Weights of a small mixture-of-experts language model, trained from scratch on English Wikipedia: 80 ReGLU neurons an expert, 5106 steps.
Below are experts of layer 8 (counted from 0) of a mixture-of-experts language model. Rows are named router (the router's row for the expert), gate (a neuron's input weights, with its number), up (a neuron's input weights, with its number), down (a neuron's output weights, with its number) and show model dimensions 160-319. Each number is 500 + 25 x the weight over its row's rms, rounded and kept within 0 to 999. Numbers have three digits each.
After each expert's rows: "comes before" lists some tokens at least twice as common just after its tokens as in all text; "mostly gets" lists some tokens that are sent to it at least half of the time. This comes from a sample of Wikipedia text that the model never trained on. Tokens count by the router's weight.

# expert 60
router:469495499464500484496480456533527470536471498530490479507490501523436550508542548492486480477465508464500501472496512479521483510518459499521493488497499474522462498518504468517514519474459487460492494527497492475500506505511543513488545494509512515494502496502485459498508518477518472527499485481453499526465514451483516490510497488525530512497525516499477475507498469495498449524498463508458504519443541511501508500521511528445526511551484464506493542519492497532511466494501479
gate0:539484548441516469487533504470481509467482476499470484494554559482522524474502472518483539485510495518532514511537512501466528498498490506491482532529548481467520496478511545496492525472490510515565491541480506450491502468485455499522532498441535501520505531498496506469479481478503461442528453508451489499522490457505527502495495523522513502511524469489460515522483471518480530504499446454488492462494495498484509510535559515487465449513479509466506504492468533536509531508584509
up0:452499495507474483500537526482483485497493511498485487508525475458444490530499461553547472506482499518499526500428450479496519509462561493541506513500530519502498526504539512481495529500506513519511542522527475534493444489502531469491511533497469487482480488508495505503554451472514475511507542550475487506511453527516483494513503524477517460500491453508536501493481522486525520517487514531515492508506505516477529542532507516505508521489518487497515507494509501517470467504518520
down0:509506533516487488493487542469491510520543514483486511522500545472492523506498506534542517499527503492520489511474500529485538542483470512510471465523525510506486476551494493462509484508486523522485502503451512446525526513504457507528506492517519502488534524513488495481551519498519520498526458515471515551508502491515481492528485493479479485499499529501514458503486502539420521510543524485499504493482477523457459475490530496558472443538498504519477488510496494525534462530534499
gate1:488466488490530453480523506555499473503505477548483492439530539495484458496534501505508490514504476516463472462554500470532540485494491484535520481480495550538500520475494497468508510519542528524474527499503479501477505504476489505522526512522513471494497455530467471521490533535510483501488532522488489536479504493506481508506485536513548484483508484549512496524486477473482487521492454540479442504534489497511536516514509515522537514483560486548455501532462490538490488511528576
up1:504503522500506480473485515512504439444481508525494506459509461534459492514494495518520494551480485495508490455470532467506474512561492506544473543512513534535480477497481500488502506557507469517501552480501447460477505464513536477494527518536487492489503502536485522459512493502523519494480517500504491498516494520492498440510500512543532511454519487568502519493504504463493517506570504467503526506509527502523517516500486521467484540497497483540456492519500502497470489486486494
down1:491475494491446511483463533473463526460518527512507518501535499501449473502475523456478495536492477518506517507511466494474489504541493517506490488499495502460507504507457523541500460491537449479448484514485511523490507494527516488513505468521526508497540517523538515521516482536487520509495517494517519520484497512519516496538452513499546529498494534501513488489484509462495521507524474479554516503503560496524505512518486548455529484491494539487499503501460510463502516484546523
gate2:550468512525491518489490537432495539564491519521488522517511533483530515501486517576525499491497523493471509553560514483472491481501476518506464465474552505498479489513522512472486467501493493512523470531511490509522517474553500433470510458485492424511508483482485454494474523503541453470527468494497502520529527482499505528477485497468486464487487454474516477445504486493475452501550516454478509497498495558517495509538518515522520525538483499525501518523507478508542479487556511
up2:462514508498513515477471471503520538488528458513508495478476487517506507466429445516534449521500471503505541501483504519541543519510529464523500517533500475502464499488473480476473507475526522475479488462503530485543487489557509486521517561453524516467529494494532486473526464535506512515471490486512512491482476493501436503502448503529509521487499498476517510482445514493484480474480528506506502486478484503516485519502486499505467460499506554526458506476527510506505514532515481
down2:441496510499546503496504482477529441459507496482460521475511486532501503489503545484467509479516458489470471518469495513533510475460475507515495520508541488534481516549480542497518485492472523552505486468482495515503513496528543503512527483520487499473502508513489535493553534554554469484505506481522475482520507536508528481527482542502468528507503509521480508480536501477501529486466479502525488473511500479455536541477535543492482526484539525475516513515478506531478492490511491
gate3:518502516502462481500520493495458505492478500511522503490515489470457525537567497512480469497504453464455518514548545507480516509447506491483489508511533522459520463466499496567469542495482481465467504543519427496515529508477487514483518483521495498482514484555484487441518543533527490496481515501475554527529469481504507476501497476494486465525545510518499454502516536527524485533497522511471509487498494542505469515509505454463489502485537530506498503508490491519490489479496507
up3:507505508525496494508475489517469435495513510495545525514510523464460529481470542536501488497486524467488481526514520458488498513557464504519468491484484438507500445520439510512510495506519497530504481548510510512487534492493521470488437494511510533486478527515483507482459504559479504510507508475532479497495502463493495526503544456484483484470471494536480494507507505507450519444520482521522495480476524492510500541524515556512507476478491465500551502518489478566484472483474500
down3:459519503515461503515534497515478549518526472505480500472517457472511530517484519465487501521493532499522527460495514466493484539471492525488470500502506515528521510466536505509532473489505504424524546495536475553495482491486544488484530514528498507452490493501501482488464438516478502481487506490447493490485472523492501470564497494506517517506497504495449532477506514487489539485517490515494485507528477487479453505509484478477493500540499500508506497502496497453486482478535524
comes before: "|", "\n", "-", "==", "The", "==="
mostly gets: " and", " or", " &", " And", " et", " Gar"

# expert 25
router:498492514486476516519525480483502466522459461492547481474536519495506518496514502487470515459523472503544492448504485539478527452455450514535437487471473480466498438520533465509497535517520456510533513498546458516554506476525497480499477483541511527501533504536505572510497472532538516461531470491549511530549506510476502519492508542502492455489466506522479485466570525482534523495453468518532488459503477491507461502555517533510539478504486501469485477473490502466482475490505475
gate0:514506482507452501532520505489489501506489525516513478474493530500484551512512498481505494490542534488557497461483489498486502451507468546495502495479512508466529476536482537499475527413522447504485493472548485452516540492476502524520508459579466541477490494532481508516488496484475469500517484534536498476465523491494523515492474510502445494501527517527493521476535543504527537485468534472504511484489514490482493522471503488491449509476483495521508487490505495533498485476538499
up0:527467480523506479491489499479520520523539532531484486488499466481489514480510512485503480499492434506558494477486545502527511485435499537479467493466467513520459487472499465527514517480532463488494491474472511492503528490459548504488537503505493501482466508515450466480477516494522526532535527515543453487463481511515496511518534467500504525471435511488485544490513465517537502528485514497494523474476496490511492530491471526521533464494519530467505510516496503463490504480490529
down0:535492492528488463509473512478507490552517511522554501489505494517506531495520468482469481473510519530541488455527520546498492499481498496516512523496510493520525488530518522529461499523462463503416505464500487538461496515508535526533514487505487478459508515503531469471471439464499500465503465483493488446497484501498504490518475490500473475496455508528533484513471489526513499507493467543515508507495538514478474514541487513499520516506505518472444498492475527508492517476526533
gate1:498506477452476522518535508540485541454533519509534467459516458538507481451493487495492508473542459526487504517534484474473458464496485491509514495460523482484534463493510498484492461501519495497470497504525496483503481528548505475522481523562515523489474505546449520508458488487511524537496482471475488475525487484441515488475515478493525520508464530509500461515518501499500521491476466508518455487481500515524488473493552498460484547537468479486531494509467504478479547500493502
up1:521447503497483492521477473482500508456490486509520507475563527513508475571519501511530511527494500482495445529488509500460493570527520558473463484476484536493472512510537511546548481500461511516518491504480530544545460505496500529506510514507489477485475472459466478519496472496477501467494515466574519547503504526508491504496527497491461518520484568517488502492491485503506485462501517486552507504502496486462443527518463490519512480491511490495495492514483555465533469528479497
down1:479509484489481511533495503487501483456516525544514470498526516515536477519487487505502506477508484480512525497479528517461496535483503552482491527473485527510498512467525474475508558428480467500496479538504489530536441503511528473543475534498511490497502460491499512508509519542507510472528529456468516517505506469523492492491497490477496492555468527488554481518504468530513499477514496490476486467484498494512460473483505476512499489496490471478523517470534509516518472494476490
gate2:499431534551531506516513455522525498497476444473477505489499492514487548487492528505504471491483501521519500524512500532528522458461534539466469488480488508489528519500457477505477506504487516479485519533504514448495509542533490508460504424536516488488487483493542539499451480544515476507504540492513515511513536448480507484512428487530508519437529492478503496473488478483489453500470500491483479487539478475529506494507500504526522505476507514485515542495523516458465496505457541
up2:520498519479498453506517529501467518497498482523538489462470495476466462497518480487481485535521471493440478521527504534522471483498484504498503493518499468497484492516454504511517503505468476498514492481509538468511534504476512485512522498516487511452542497550481494466467460510509569499512485490475486524469484510517463479537448520538493477488470485508497474468474524545524459457515502531533477527509537500482457460545493492507484512474551529511514516490509484510476519525488529
down2:535492523468527504475465473496500501491537496482524503495511507502505472511519546515478487486476524516484514478496509478548484487486499500475514472467485507514513533520511522469509510516524551500506542447487541499525495480547535472498509533475494503487492485534486524533509514502490496502513502520502505480510507510482475531519484478441518532521523514514488464511477503491487483476499496488507495509508505488431451510474515521507513507491540490447478492490497486502500539516500466
gate3:527491454535501474512498495469505535499464511490488500543526474537551465503508568460465523511504444505539506521519476506489502474510488495475533498501518504509475468521544495517496498451505473474486549468497497534505525481509461539480496448524540498500509453500464509547535473482494475514534495478494520495473539501478492528478496506504482444509537491535502477501498477491506476486442461538504488501510450502510470473490489488532534495509449481472443479466478478521474479523557464
up3:508494490500509508486530504524492549487492519528463484488474502531518508510501517500487507450485491512461452537502535474489466498529498491520510507516466494528496478515510462478519452493507482529482491519476508536500487509494474471491482431497489506468503523469469455481489494493512509481487488500475504511501468479478501498424544496468478496496519457533483496505516499491551493479473537584482518506523547540464521505524455513472493515505489495512502442491506533489511466498518454
down3:512513462506487510462466472477500497488509520487527492498484549546517520500519483517506513508455541529465504513473536492460523498453511515442485480510504458486463497484539483443461512515500558495520489564510524495475506526507498545488504489436527500505518461521504468500498496520489485522522479517500490532464496507487485517467486482448536489531488513546505529491525498489473473503522488516470501487458555521548516522475475551484451530544486477521480438532487490549485512462467516
comes before: "-", "\n", "|", " to", "ition", "ate"
mostly gets: " ext", " due", " inv", " adv", " int", "erv"

# expert 62
router:453523459490480507539436469519511518463484512484511458441441509491554521500505464484480516484505469522489484497494508502515519468481467498487482458497500517504499497471525480476480462505480501505515469522500488535469507483553517505490507481499494473441502496540520497470505490513487500524459470481554472519439518467485510526508503510469507520510503528519483484532520506473516503484533518510499451493449506528518518482489489498478471532501535481508459462521491499484518483482488534
gate0:459496506519503527561499440506535525487524537425531509479503534454534489524501510488497451443499460491480514485518529504532492498475493481490484462462530459480527503498538516470550531528482544537506486499483542489500482491480504479479466492472519521491424503492483501487492505485485497519491512476498522484495475456473494498459482470476481517476501524483485505500529468524461484484530566504497470482502495507543525525481494537541499529498505524447477530512496533500559502522522532
up0:440485462445484479503467541517525506471506465481485517481556486509474508517454509523518492517512485509473516519507529484507497523518499534508475500531483495485526504505464522480502505491494470519524505545472467468486527478522518459515545472484511479506458510517493489508512535490502482506514517524496493532496538508546504486475521491484492510467543489507483490523502476467498511475514485511501504509512500505480497459496483506459528500509552515492508516490517537545522479467520514
down0:522539495531491508517492527480498514505518473491445472471535513509508503473519536535509508461507418507500513510530494532525548487470456499545494516486489500525470496506456522450512519505488504485472555492511504511500503474491508499500501544530525520498496515466533526492496511491521494481498520499511512486527522478498541524478500527524506485520552483470444524499485488519494476492556475494493478552516523474496504543494488487484504477490525513466467501508511511507452465479482433
gate1:483478484534501511536480510518488519505507488517490462462495477486501503493501526541466525503458481518512541464504530487510465494510505473488491513466494457535524500508526514478509464509524494477527482511530509496477481476530509480513483509498489511471529480508486479484506495521533533471491509467509536549545501463517515502424528497489471466516521531505523507515520449497482497532470496549519501508513502524499544497490480469515461526510523533526457541541475484467514495449485532
up1:479493494479524521492532493482494514511499499525490461565514504531505499485482480477480481514498504512447503544513529478480495500472479520501465508497494542498508519501508518497511526501530467547463456508493510488498472509527505532488518557496490477488557518472512518534509537531512535523540480484496472527468514481450528509487473483508507508510513468499453496482467486463514476485517503487501507514480480473514501477444504426517470526495485457507487509474504503499469523523481511
down1:535459527461497521473461492500501515475527485463503490541531486528474519516480496500511444478491524478480472495513560467486504499510495510522525514515504548532461485447455480511520512515483498546495498507474506441486508489484468536473488519518513474519471482490489478489512496447487497474519492549513475506544519526506505529468474509485495510499540522511495485480489538471487484526517490520563469507494475471528496524524493487485544507475552467495487511472519502485492502474457506
gate2:455479465488483511524444468453519538516503511519503502484485488513487464490503512511521508464519504536485485478492526476525542463490514501511518489506524527512505490488507479497481468505535507456464498487519510458495480485482461456462469521507494494502472460511507467498510523465476514503523462486530534524476459526472492466480479494515487554522515483526535480477505507511516518546469472463479421494500500504481559485472507478480500558498536528483545467527478492466491491506532481
up2:493525550497502484509532492493460459515531489536461537524478501512524472547499499496511528499512511501503510479469517468560506513506526490514541465491510524471508491532469515506499480469509446455515461491515502524538492511476504493495481505506493537483530514510512505473460522495487469488489544503515542520510546481464538548497502573465527495540478575520485503508496520497511496492499474527483536505504511521519509555520498521526546507511525489522503539494502480514518488475496499
down2:488517507540515502444531504495477508531483481507484474486536488529488528484515503508533501464458486517501522526547527537507498544462503528485530481483536499491504537491527532526490488473511455522535447492500499490480528469459523506505495514519499513501481528505524503527452537534541475483474445488507508533466536522518469492570507487467442509489489521458531534500508466508464503463482505515450553466490477499471535531516497518501499482513538545539489487528490513486545502560497472
gate3:481484477494512494523466490511501566482523520490501521482498531528506519517563499494466493415447509509477523494516579504518544478516503529521474520466474524458514502456505504517500515513510512491493482525508495454485490522479476511486485492446490507545483474525514484490458473521494535540467515520539532536467493453491503497539470518456481501520493457510524500514505455512494502510520534445504443520483468548476487513455472486485495486496511501466489485492441526520499475494543483
up3:480557539493526514470461482503505511506484453485474514468541504501453525522464466503482513458483502475473457513484527539493503505503518487510491493513462481510488541456493467506489496478509490522489489514470499531496474506524426459476497503467538504502492517551451493477513491440501519513535479476472498490517482473485461477470505496520518498520483478492479440461493511459490504500512468482536474525510482468472520471463495510541488467544518521523506485497470470529479476483500518
down3:496535543487536482491493459512454503496483463448490492507495471512512505488491471529508502469487528524495457459495505496543515465463498514530501486475487482548499520494489503486512547479484470472483527474494526501478519487482494498503540507546514513485470516485495525520525519492522532535499498519510460534517499502529497517491477472484495512465484572501468491495504492506515466496531483489536523491584506541555512481544497532484519462518506524534460502511535470526507515474503528
comes before: ",", ".", ")", "–", " (", " –"
mostly gets: " Ed", " Jones", " 2009", " 2010", " 2001", " 1998"

# expert 42
router:496512472486543455493501487546501543528512480500526536526509511493514497531467480492543487527516492479478479491502473510484527473513478502527485505488503516478484511457509488567462516544509517535519470529488500493447516466456460515505530452548471502537504477473503512516497494528506512507468514509497501497489524505523533522533507496455510526517468506463457509564507476480468490461527508509523510471485481514497529467501489505506528444515544448488475524500464527533514498475525498
gate0:493478499519525486528533505498497488525520479495468470475479487494522506533512458490522490504490538524474515531536484484518497483500534519485514515494522515472493467494521499421488517480483504553551488495461466504484484485467531491526537466518510479449505502502477502473474445476533525500486472483530505487476526486482499498485501482493506527512470537474478498551499477492499504476466479500480470498534488541509518531500498460514475519451515484451472494441462471499516535496509490
up0:469548505537466559502480479501511506498464490485456480464543486528459518515484483524470551518515468477534488538460483544478517505496505486494491512460536500555504550477497527525519471485482500477480490493500511479516482494522514506453496528501511504528505498526558461527478524498535474531527500484462500468502486479497495523476507513534473592511494517455511492497477537492525481513518527498512462456515513533507510539486478478520536470444516546529497525514496481526472450493448471
down0:506507464500530501549500462479463467465473495439501547525475551526481532512424520460477487484526475494500520517502521517507475491473509463504494505502492525507513514485500525519557448517474480538491516487488506491507528499499511505536474459451556508484501508502503505502512481459474487488505493509501476469510490503479476546453451499510509498501490523496503514513530494508452465532509530489500486481509480534509473547491495510470511484502481485504555526468505523491515479540518484
gate1:533495452497488490506507499502491480500493512522482497503502540468491494497519507524495508490506495495480484546509471515487495528518529491468464491472512539501467480492482471492463505515509472543453510532479507510534460523463503478502483472514498497486474484481520511470510492437513527495474490517478533481468503453494498493471441519485525512519501503510524454502506491513454531506518529497472486481545461491510529507505484476470533508502497497519509437509523537515522522524523531
up1:482527506521531493483488440460493538526479438469512532537497490501544512505520498537535498476490481482486558507515491470514486458512512512458510505516542487533522529497529488499484524495451480502490465509472496500521475485457505426452521514464462488483532511485504488485523510492499543468499482484509485532511460506515523483481478523520497468500466526489496493522483505492495524498525466514534470508486508495520533491496506543505492495514502478489483495531483507480556466459491517
down1:536538477491492463509504502553483468474516532494496509493482502500526464467487499433515499504564489509496458504515515538514474480510500560519480480494498508445479525456493535440480502494486522498531566541499516502493487484488469539563496477470479497527479503487515523486564459513517533479468516517504522517514515487518498506510559490495484531513504479517481497507489526524501473452491546546493530527491482488499486478467483453493531474463487492496478480542555498480476469492493521
gate2:538516489521475508539508493473505503469508489523479496503484541479512545497528532503490478515503520518552516478520476522487467554468493470489462501499564512466492493503496445516477488528520534499456476506532530486472521479484473502553488504500486485477503493493475499502466484508481523484445530509528451516500518470512471490544493482526503489492494509499510526528500525517501518490502503573505494545481464490499484487494515465482526500487475507481494492504442478501455492473524540
up2:509514515469513502484502489529508473501497491525469525484516474465479521504514440465524469531521475488516482492528481507504481445482506489480528526493515498472467492515520513481475485470513494502486469533549516509450489507496492487528496481483489503494459503522507506534519509494497522506517473470483484514547591488512503497511503497525489438472528486531472517485506493513492508515494549546522459492503522526452525510513496497513473501442553546500500487504478506530475453452520495
down2:504491509527522517500482468494476500495504482520526510501514455463540538519483527495511494527501480483496511520507473491513518535475477476490496524483493452473488498457474480529511472494447505470501504524485498496499507477510535500497478540473472472464504492520518529525494484504484471506507481522528522516502518519526501515501511507474485529512463504502491469564477557453566473457497513471489528465481492489453522507475462479447491478502482460518504479475529539471503536537417486
gate3:529488500464520490517552519530479495516466491494500488531528485480542516537420471479472547494481465478506499490504489520500541498466556533468517535468474524463515472507485478505471451502558527541519512474460523464487494464489473512500523497466517466527483449485526522522474513558526489500489486471486516463520556461474518506506526502489547483514495521505515477578508506499496545533456510500514490505487508510503501461552493473534504460503544484507512507462478493516508507465521494
up3:501553486553493547479468519499512522527483524497505458511484436500515493494505516524452491507538499479444466475519501511470507497480492462489569488531513493505511502490525474443487550476484498519507503469488543456449504508486505511508452500504455550488484476541537500488480510481483487508466455492510476440446485491537498481496519472536481520495531525548523512472570460507556491560453504467530557460525455556498493581475547521468486503490519482502510496445517518467522518484487499
down3:484480515521487488506492479559477541485505480498489513514476499474502469460473499524504473450528548499509530523491501496538458489497485519534533490498483469476544503514502513519496492488522479470492498512483500528534473461511512519481474472515510471484503510502484473517475537496487500471533458464487527535520462514496498477486471495496486492486464493488523505486527506484489549512509535513512482488507520511476481530507499525538478470499492545453466539496499482461497516539507494
comes before: ",", ")", "–", "),", " –", " he"
mostly gets: " September", " October", " 2013", " February", " 2010", " June"

# expert 54
router:516471464519523485477455503485517481555513517508485514517442507480496511526515492481503534487495539529485518529499489556526496476474491487482503471554489448488477537528511486517505462455504504506494470479485520493495495506488538540515514528499494434508503499531517481542520500492521487492455512532459528482462460540504504480504484523464516494483490487505492508505534502501478502490524489505505532486554507483444514571530566539498513501523520459531495484511503498509483527533533521
gate0:527512467507494503499528535540504499476531489501430493521507498492478458521491519484463531523520508495549469481483467507486485522508499499505499500470508482529512522519493491498480452493556501518472493483492519468473491497523508496490459490519532502478518491498487490517460528502575469515519503457537447469501535538504567498476465506460516469487487513511504499491501519544495516486523511514523490522514530537481504585496506488496476473477445482507511473511518504487519473508539526
up0:484478482453508489452500513513517498536504477487570492473509491513516494519454493476482506500501483495505525492521498509473532492527470456496485476524481517492542468485469483524454507481490503530510517476493539520520495483482489504542476526484510519527494498505493471466499487520510551533481486497505519475521481511467541471483492499505497471494511504535490513492564483491504504510521520489528497508513472455503558523484497495480510460531471546491531484465548517464521520502497476
down0:491531482495524456486497494517536550475516535526479494498439478539482546511531524492488482493523502473477448504512471493472504540496525500494519485491517461489529464457465535506506508504491494492501496524481490477491537533488499492529461530541477498478471517538460514525509509444474517486476534510463512538493513517485449442482539538530502492483514458507529503453481514531499508455535486510501511488520480484476497557502476504495488493504470492486464507502498498466490488511510457
gate1:526503498557535501506504458494467490513508489520447510497516510511517509483547503463514447492481489521486492515508491521502518509526513491512478510481471546481488528471489464487502543484521480481499518472508511486463527469481483459453500495455490481492502491493522559538445496498457525503492492530527485504508526495527480471487502502519489481481496485531514538508504507501528515477494523505477483476488520536469482498498547464477551481517484519513499558485503482504459512499512490
up1:491505528467542528540540522549505478477512454468529535499490475537502475515444470489501472501489487522516523500493488474503524498515493519499480527521478503476514487547494500485492476557501493453513505498517545512568491530499502452484483474496542506453498528483508536481497420517501475512531496477483492474489507501483520533493487486500535515511505521549518532473491560470446513492491500482547508528456506526470469483462480520476460542516565464519489469481477484490525529496491522
down1:527543542543518489486528468506463526529478524555502509500523508501546483527517512496495469483519538493543500563507554501550499478521525500496474490515504518503537513517554482483505517502516477522474519521472482508516522485515460493508512483510500501496491524537468473522491503502483501471496481492446490446501486492504499445515514492464501490549472490559497511466483480455497527502499489509490533492487506458535494493490502503521534473558497477512444484446512492556496503522525514
gate2:465531459500503462531508490459448523516513470520488475522496522509478508521499544483462511500546506532539508498522480481534473522491493510502491505538477520513521515524472512494514515479484523533481515483476503477454532459481479523501504493489475522496531477521491498509453460490477455512481498506462487497483529519497514490500501494476554488489507445481535521493495556472540518534435472477491518476524501516455483541471499556485483481513500474477452500487549504483523514524516472
up2:502531466545522449520501481549528478496466477503507501481535509540498483495480514492495514457514496483502534504512496510465494549497475490501504517467516494500517484498494534467505448479520473506474515481515465473485494479485465461516500450515516457489521559521511493513542505506535498486502514439524507513545464507540506540541467459505520511535504496507479474507543501550487444518501449497502541463526518492507490466448478519546439530503475493505501518502519502506485467486540473
down2:507474463505486494485500560511527478495494492520525520558558519492512485510503512488508507550514504463512459497526491499487530495482553522493516524478533481477495447489526450481518484535501448510504491491534518441466529515489568517502498504499512452499513538502545511502483502526533484484530479532513500524496495492478457512507476465519478490464489508515493502487495482485500507528461478493555501488489488453540509515515479512505502466493470463470488495505496515482528553517478465
gate3:487468492543492505539548481500533459514549479508486493435472521483479524468492520521504477467494494499516502565468511535525533495506508488511432502499504459490542503502473512531512464464534470511507477469514541495494485490517484479487500509462528467506482473493476466497478500503510518525471541477514502485461465511520543483525476542460500470492530454525501489480485540478521514535463472495493512488490433478503518460448513512468502486489517484501519484479490520453509511517507519
up3:518499480495527502510511471484522471472486476484496511538473513484523535503489510531493473467530482485485517507531519545518525497520487481535478502513474444480530503508484485544463478494494492454498507493531497505521501507527496525478504512490507507462501465506465482522476515424510532528516522507475506526526463463512492484509482503495537524522523486503502484508510520467487493519473501466554496502497484433485514545501517445515495535508480501464492512482481487463465502490449450
down3:510545460544502493471483494455572475487472498487509464517506534493476504496524510518503457498551506508531507546554510498473478492457503464542496477532549438500546519582432531547492469557500503489453479484514535474482492491527490533521536533517453487466501490546517446496463537497473530515461500503471494477498523486534465517516506519489474461469480490568474451459521500491460492491489514486553542499436494513516493542467504503514502505484509508506516513521493541481526485460466496
comes before: "\n", " The", " He", " In", " It", " that"
mostly gets: " L", " l", "l", "n", " However", " rem"

# expert 61
router:492496493433505506499459492489455528491485448510533486499481514524512515501514493460490501491482513535482481494483473509467526464501525466515520448475490493493502522523512538512520502521503464488508529496527508523496462528514514486474505515531505488492488508501485449505514513501523510475469493508513496505464509476480484494466488481507531513527476518426509476505500566478500512469491533511503493483497511484508476513493524489507507488480480471499480491493511502465483492493506497
gate0:519495513499533548466529498511473547510482488476515463484491492487512507515545489545526485523469441491454503496468476519556515468483511510504529474473455502450528443496512507492494482485481518474477475487534508492517527498524468480496519507492543499528477495516499494527524518493501491494492493538512541468513486455503482481483489487497527470512522473458475492500512501519471476495494481491480495516496526509450456466466502431475525497475506485489524480487474525495519537503522501
up0:484490490513518510515509492492533530507466502529492529519539497477470488501501544484452517495508496499504528504494493505465452475546552489490505531523545538481500493544469514473517507501476480522490516496510493476498513500509474458547488501495521512497490536466495487478504484525519502458517529524504481491523480514493455511500504548546493481509422513519479478485452512512467458475518534479510496536467480477455508497539463474526515520533531503487462491498477472523476520507449529
down0:492480453497543509485548491458497527505496549496535532518512454506454510532506543483489496476497567498501512512487532561485497495510436500532505486463506451507488537506475492487507525527450485498487500526485509476491510469500508474536514517511534546520507525503462485498470479546496462480495474500519479479504476490462476521484464473483487539497492466549508485502529471496540471542480545506524460474485478554513532512474506443525511512475507544514468485479513478513465489505524478
gate1:470483484481501511516458478510509532488469486511508480494531497561505492459472522514518461479466486489531510498528508466532533488525486528521508487483489520491492499460484521483520491500514495522464561521481489521519476479487540481493548461546454500528537502504531495484522499505504469471524488494509536553508516499498525509485487514485497535537505551532508482539497486499523468509453534515493505482526520515466491481482532466490491485499463479475496499526506492519478535523493497
up1:474530518483491483484481489502440492489527450517494551483537478547513495517518506514487504499508466489525491433470528494523518455518516505531477529491481504497516510514464522498554505524462484492516469496444491501500488532481503458511490475509523445495548473495488452518498489478496512510466490498504519501515492471498499500490494505506532510487547552494488504476531545475486459511528527490527493472517524519489505490482533468546496453479492521512511498541487494489524493495492494
down1:441506520526525485537498482473476461475511528527464486477509510531479502500553506514507467501543526493511505496496514476519499527516468531542526507508544466518497451476490509525525534486501524470525487500503521504514526489453529473515432485485474483504513475514521494517475522456486490537466463469470530523541490504497518541487493512459487461481479508497503492525528536468506524488511490486482514466497516498420453498507512496483528502446423503529442545516490480461485505469472514
gate2:455496502455477490505485489517493497518514476468508506515495481570518513489515508514505530507509473498471487448516552507497543526465481544540467493482513500470542500494505519442527452503492478482451548474535497508539507444486491487487541502524501485495493546459510490519454519476490494511504494479515478484485524505497533541508510501465540479529429536471514523466476494492510506469486495487493452486481459501485466487546493535558522479445505449478528477518498557493499509520518472
up2:521531472494505534494532504505491484461500527526468522457498491473510501503489557474533432453526540439538547494519545483476503492472492477504516503491452492513508436497460501499464484508496482483524516503485496519465483509499469517524518515549452492528517436450507485502526486480501482509486499474546498501505501464513465514505515514534435470532520483530510450508509535464490457486477502483509536519533539495484496496497533463475464475502545522532472485504476473453476479473469505
down2:515509512486547524471507452480478555498493504470533518487527509508536486508501478460489466481492478508532501528500482497492513470502515510476488512487531482495483518484548469501491542507509492542530541483496463507469494504484476524478499524507462480476495481486493538484517464482533485513500497481508488493501472500459492530528453510496505492479509488518476465482491492514487508502485507532519478521517509496476519504476548511511519461480494508525464492483562494450468486491505523
gate3:505500514510496518522466508479495491502481478478491539536512491441498494453514539521503492522503520490469516480554490435534489502513527495488550479477490460518503497514534498496530532477479501474481520458503499512482445500513453492464499475459504503454485520539514460482509478443489538526500524491510502532507511521506489456492513481485503524491472538461490525475524506480495471486485458499525492485524468514490485513473513494506500498526479467521524471512493500495505515476476512
up3:540496500530500505526480467499490493491491471492498473495482444477463545499503482446465515492462535484475475539502519509510496519489497508518485512484520529494495512540496474528516491493468533517511556522475508510507486479532510518540475503487491523540473538499451475521525508516525505533492502503505493504473478516474540496514487515528503510523506498498488550525480508499482433524487509510520495540498474483486537460455547524467484477509537563489490510504522524495467468483526527
down3:516546513519489502540475504459498519485520502517536501464536473492490516547495500486517530511523501483496506495506534484527493456520495474521522532525490490452511562548503488495560463528506467508475510521515467508506488487548490572424441493508499519515497497506529476519530532469480512518476507481487505479515502521522524503490486456510502506511494491507504479460523479492510510514486500534524516506471517485532462532522516470467517488504523489565488525553526478520518467493516510
comes before: "|", "\n", "-", "==", "===", "The"
mostly gets: " end", " off", " out", " def", " Out", " Def"